Experts of a small language model.
Experts: 128 experts in each of 7 layers, 80 GeGLU neurons an expert, a softmax router, a shared expert of 192 neurons.
Training: a variant of SOAP for the experts, 528M tokens, 8053 steps.
Below are experts of layer 11 (counted from 0) of a mixture-of-experts language model. Rows are named router (the router's row for the expert), gate (a neuron's input weights, with its number), up (a neuron's input weights, with its number), down (a neuron's output weights, with its number) and show model dimensions 128-191. Each number is 128 + 32 x the weight over its row's rms, rounded and kept within 0 to 255. Numbers have three digits each.
After each expert's rows: "comes after" lists some tokens at least twice as common just before its tokens as in all text; "comes before" lists some tokens at least twice as common just after its tokens as in all text. This comes from a sample of Wikipedia text that the model never trained on. Tokens count by the router's weight.

# expert 19
router:144125084115123060171171145177126186119088092188122120112176160059062171112113141083103147120134103091162136159116141119144167153128128144077131082145125101131116155129101179102105135117146138
gate0:091152126105149128120163115178132110151100131144090157128145134090024147139103117095110088099146081130175104148158122087166134159082055154074134139135128129083195155173095131151092163130129134
up0:148116100107138126194141149147124089126137118103090089101163116083084138120162086160182085119097216122083168097129117115167166152117177147109149079156124090119139152111103128106146100101197102
down0:140134166125161187124102171115090136166129115116108149162091168187146094151137111121112165142102091162110090077141142112144104140099164054155107167182164144121025145159174121108154155075072093
gate1:191084093076133107108123123176203154145116133160181119132046217137160141125078082151091156122099175173188103094064141105063123118103149100105128169132112116167126138125186154135129185177157114
up1:155110105089125140111078139149085197145151181148066148112103134135169093125085107104136163124098126102114154138132102172094116101143122173121170089082136170073162110152150150168119134208153119
down1:087101103145102125143084090161137159112175115126046133167141135091114092099159131114111135142098140116138133126128138105121144105187121118121139052092155141134169096089153125125140092234146144
gate2:163118091166136151108118103172138122151107179168086153157147089118131129115112105101142086155132128150129115119137156159151149152113132140102149128133132157103116078160111145150093153123163151
up2:124100102174094189144136183090082130107136095179097129112119119123096142206154109172143085140115110151114118071132154186085170155117125176110134241128124161080139131141084149141090154122117109
down2:084062141136121191112081123115129223104075173112090107227102096124111150124115131138111127148124105096147135140080109145143167106079138064112114117116163140154122071138155129141155117103088140
gate3:152115170112108172121113109153150139133171083097088204078169075117138152125131112113115110099090068162138141175065119113123130117112180188082109083184153161166124111121096122183096106131199110
up3:163151116150092189056115144146141083118156140099106144090134107096150116092146070129128108117065107108107132112141120123172198119168157063109123105191119118122184119059092115096076161087085121
down3:144171121097102119113083145111136138137148089090067162148082170147114116010158131122141117111161134171150128053055130176121158141173121169122094089138175139159161128091142158133153115182116099
comes after: "1", ",", "-", " at", "The", " app"
comes before: "4", "3", "6", "8", "9", "an"

# expert 52
router:136091133143160101134134163124124128110125106111160188110143172118090097117103114133138113106129163128140153104101094151095139061119093136192136123141077146131048110048085148179154123128123147
gate0:158079126075081151161178150122089136157140162103120128107147081132107082149151141125117073121100119148123071042104183116105124140131124098156156107117104135138148137067120148105124145107080124
up0:121198142183188126124060086105150144153103103176154136112086158126143156101102129127120209137193143128103167175114122184129179108092147157142098149137144144102145139145173108122108075157163133
down0:057140140106121049146106145136102146092127202146123104138103171078113140039184120127122133146090132121103124121081153134125139108132098134111127149137094172147151129130118115104099172103139080
gate1:191010113070066150096161110087078080133094119130132090128138109126103107128140125118076106083086177091142103105059149172100123152094135077110105118115185147130099083123092157108152150178143131
up1:124146119093156146113199151064128148139134123137131097183161157128058139068154106078096135151102217192137142148143161181159154140074175074114117115099080138109145171145103112140132131172185130
down1:063152113125131136149164208089106157155178159106106194167138126111068154073133095112111091115093187101149134127150110133134142096164102128177174074101083178152156131180082115164130146113100141
gate2:160095165098122127110121160101140112159122041163064133070114149117062127159176135208203147107107110103153139137159126147100077126140159161143107129154173122116136135122123138120145085155190067
up2:170177147147147122126164123103103132141098191047119163147107123188122141105131085059021085138184130182096118140123153133135119112116120076137144127080103184184186147152211173138148166170102191
down2:135154072091112145148082146162144115157138110127099080163149079133146112174095114113152087144176160176154099247116120126087090155129115106160134140113124165084200111111130173127079096119117104
gate3:121143093143197123141154180144134181110083088088135123153174135131124155112173102154128106157128125139137095096159086109104084144113085119103162109071080149116130177117076150114133141135154128
up3:118131092142163120150145149146158175093086070067136119172183151125139139109146138160111099181137128138143088080143102106091090171105079091090145132080086143088139186127093175106128132134146119
down3:146145105114102121097157187134136121117096142086149077175139174153155103139108107152163120131115113098121140166129131122099120147157113131074140169116153093100113081134133121177135138174172105
comes after: " |", " |  |", "% |", " |  |  |", ") |", "|---|"
comes before: "| ", "|", "|  |", "|---|---|---|---", "| L", "| R"

# expert 50
router:119093138100174109077138095133065118157095146160163064163124160138099088078120065129185156145133109107130179090153129201128173174137132125136123107099103100133136160086062117157162118117117114
gate0:170098124089115150119116128145167104122076164158098120129142120166146147103140109118157131120128119083211094124114136165076173162170186134163107160117120078115186166118100128110146149174119113
up0:112155124118116104159163156092104137153164090158157157125071166113161125156135165103081131144154126134082133158134142138163111112095107126121130182148153158137055121179178173107076118123129134
down0:105175142062184111129117142111104148169103144119132134177127117098187084066139112100130114101094167007123139062122155131118110151147104154112123112140115116125149118070129140158117179106137151
gate1:184144091164173141172112140088115142200125195127176151119190159131104121168132129153176074108077103136142200161140091094134144126085139135136062148085124130163155111157106147065185045119166119
up1:091194123096100109096128140132100141147088075113132130090089170116146112049151171125093135130136142112165061030105093096126091104140162090061162119163107145121139113125168189207073188164086074
down1:109115159122152126120149123160100125113154165114107144131122098152146151069124167137158165156089171113115120171169132099147124069082084121119145099103066173126077163072111136154155105144130143
gate2:117164181133106113085118123126068106093132149150134077180143154131136092156171086147107123107119126120115131133084116069143092148136147164193058112156148102100139161121113113171104153158099134
up2:101139149140122115099121137104105114110160173130121085180139161139145092110214115106086139120139120113092151104091126070115105158122158142217082128139135125112136166133074125151124127158141166
down2:109131148120143145091179057122125103152192124154179174137040074096083153165151164114144099104080104106051131130158109165111146128176169104135133077104152138103194156124111094074125127133107130
gate3:147125107146083070114082128150137153093086141106127141106195164110139087155055079141117125076111151162133144022079158082098130180160127181078125075096187184139112094147180138138147148170080156
up3:164094076098095142066075129110111110134166075114165111083139156212089151113110144176102134148154116114125147153176123117158152100109116098132109111079154139182108185173119138064134126147147142
down3:183121143193115124174079113150154155081129124089167151107107095160100122144125135111141121158139078155185140113102121127148164108057061172140132102130066122122136139091141169106101082117152151
comes after: "–", "2", ".", "8", " | ", "7"
comes before: " | ", " |", " |  |", "; ", ")", " ("

# expert 48
router:118169147128095201145138195125150128105081110126158123127173127117129081122125134106087088123113083158128123127182106148104059070147134117074107129158131113142144095163066158128139089106147146
gate0:092116108141100147161143135111160133116155134147152163123139121153097139143116163123093103138133141147149145118170160005094111091064083176109105149109135131107135135119129126149053139149130162
up0:096078090116128102192185111089135109128132144177068163049184099099092149130150187169122058114087132177156110086141123066064149145102105151065170167172153104115105139103103092157136101125120168
down0:142119135150120096120189167133124172104133147078118128169126088183111149167106175149127138177128109179149129133125167144166112135149122112159128179178150113127114101181121135143228138123221135
gate1:109105076050137158068079169143082136148087135131105099119092096179152048151151111092114123133123085116094111094116146100086137143162060138139144120048150098174156151202171163147144148152125088
up1:119111141114153126167102158125173019143114165138131177160122141114123127123085137105140128166168121088090112143160157095153133128116079147165152154081117153131133123145147141113143151128122130
down1:136150135189134143177114107087149155065080159120095152122138113123182073142097103153202073124124116129122057120092158123138125119108093152120164135170104146115130096144112066211169141184140141
gate2:124159106112162177086127161107184138181101070120080113135063162078115188128171196136142117154134176151158120139107115097054131147121122161096139125112115110159064183155103227097141114093109155
up2:112140148171132083102164164170107136116153252136113151154194127154115059165064069109150153118110092117102146105103112136167151121161115074104106174134105138149141048091164077132150165160130099
down2:118095114074144104156062126102132092080131135144131162121138105084131141159150140114165074147126134089122099091147172154089144175102151088130092096130205101156160139087063088153108114133082160
gate3:186175153150159109202117149123155099184167193124176136150129119144129093147119165137095187085119191154119201126198175111161133120131089127120144137155142063124148136119161110179196139152107078
up3:151136107117091159096134149183149175082164151130138142077158104112182198130160115049122120133063165146124175106159104165084115147123169134181122097141132111125162129094070107135155132147177138
down3:145110152085142166088125113120136089128099082167132123083089140116177130111121143146122145132122098053114111143115115067171104108191174125095051119133087022156147089168111055091122115150098082
comes after: ".", "==", " =", "===", " ==", " ==="
comes before: "==", "The", "===", "=", "In", "S"

# expert 120
router:114226141115125106069177140151121100103093151129139087186121149122105095219138086134179177068135090144133159136111140141104100155133117109136130147112177127130176097119137170155119105122080141
gate0:110121084088116125152137158171121139151170118166124171125078139093102108139115122088184119101109144077086124123136127124112168157183104146121131131108127111102142070123180069117111151114087126
up0:168122107133079090121171061176100131076135113147103100120132132152105145134137084073106104094134075130134075102087159177144110131084100087161105205109213146170115152141137091121117122167154083
down0:130085157110113200081177066174068142072113105113114182121180146054137150177165101136120121103089126103113148156142106212101110140192107120107102098190130116154184121133154170067129132151123169
gate1:188073116105155085093123097112122145133098109119120146104149125077139126107157106113154135123126154148197128141127125128147097152104123121123163161098140173116178164166023197136088147159103096
up1:098145154152131199143154133140118109174125092122121083155090166159177154175103126138097106093113093120077093124158103152086196109167134130106102091121095108118111128078150108085168135128148163
down1:158119119127135121160112195164146100188146129146136144085197166118133132111097133042146125148125144168170125135137107143107152171138122106146187060105202153168115120136153102134107162172104156
gate2:098130146108188115073095100179155153046114130165087128164125055142153142136146121144125131098130106172146186147089111053130084102086151167087095149139158140127149192149082070134076117113125120
up2:141115156103113137138130092194114182117101170181086076105160104185102122143191147163156097138165141123160120150084150127112217110119127159119073147082095135116085111123183090082122113183083098
down2:122124113106087167127067125174102170166150174105148142083114150051109146117131161151115089146146155110129093137110106174132122098149137169177104129057129096153116165119112127115181120204087102
gate3:078148109164128105168077144167103105107103128149079069110167135129109160199093168117141161239105133153151177114040132102142139118119082116131135144195159142073178080150158119116169120180154153
up3:160081112101155155064141117132150121170103202077137094130149097162116098136174141147129085119159103104120084148156205146126120081119159150138118123059149139205131149121126217086115129126142067
down3:080092091163203131161160098146110135132122149174118125120225180109126133165101100085164158126136132084152137202179119170109140146086093133159102172147066124145128117139118137162104089113125122
comes after: ".", "q", "′", "2", "°", "-"
comes before: " (", ")", "^{", " mi", "/", "-"

# expert 41
router:192148115125084098143111148076105120146146084083124147115103118093069103180103115178118159181113119112142128066110108159099155171137087139121104105137139096126147172180108120159134114101130173
gate0:171139153139170114071143120114094179113223105122147137126150116151125071106130157085153183141135137115095166113120169121072099197081158131110112177140213116086116153151145137207117109137185139
up0:158136085108143134148098118099097168153139144168183155129169064130117140121102114059118128138131188140145130158073120130105138137139116122133141139135148098075141151171142121079116088060128069
down0:094113127124156120165155132115120153108151142028130115102127150144146169134115135106122138109111118163151182157138144196139182136158132137151130168158109137074097127128122108106164114125142137
gate1:142109100089180178132125131097135109190135107081128186131173158162138141105148115076194175134142123194201122109132083145166179138143135124131145130143112085009113136151125164169145111158123128
up1:120119082106162187094113153084154144204118118096137162107127165156137147102145101097176217155130116182199121104105079191133144129132132118128124087140133074051115138160087185156173125138127145
down1:102145110076109102085125118155159128145091106064141149097086128083102142071110083120117085127167069097094140123139102073121092137150104109071180154103131132101130144090132151201019102120119148
gate2:129155133084176179225120141125140079082112120091143199113106118138149119102142129099108125173144073083102127148121130103111149164116112119134082143200074080134104097168152074149129150128151105
up2:173131206152096111093126147110171217172118150153133116096128099135166104160089098157115112086122132125140116118131137183141076124157138121098076116121177150167148136088140175186142100169164165
down2:144157120132130105077087101156066093191145079122153072055119148119053128145067183173094107171183125106196138113091141116087163140131197142120137078089141120132127183091116123153127130128105076
gate3:033163141130117136136082114130102143173142081102127212156174109164166127119130123189179107110195132136136060134142149150145103118132132143151138126133160113135116107132196169077206129148138119
up3:104121163148126146088122145139160132130136146117142148090142123127164134111131083123076171075148128125137118016121130137105127171151057135126080145137170166101118124123130097105122136138148099
down3:150088151106122127104162079110171183117168070153079212143090096160124146069158182160181194189152166175124127062142078117152089171109131103109149071136211137127098158122177127152173105132096157
comes after: ")", ".", "==See also==", "==", " information", " =="
comes before: "-", "- ", "- D", "- P", "- B", "- C"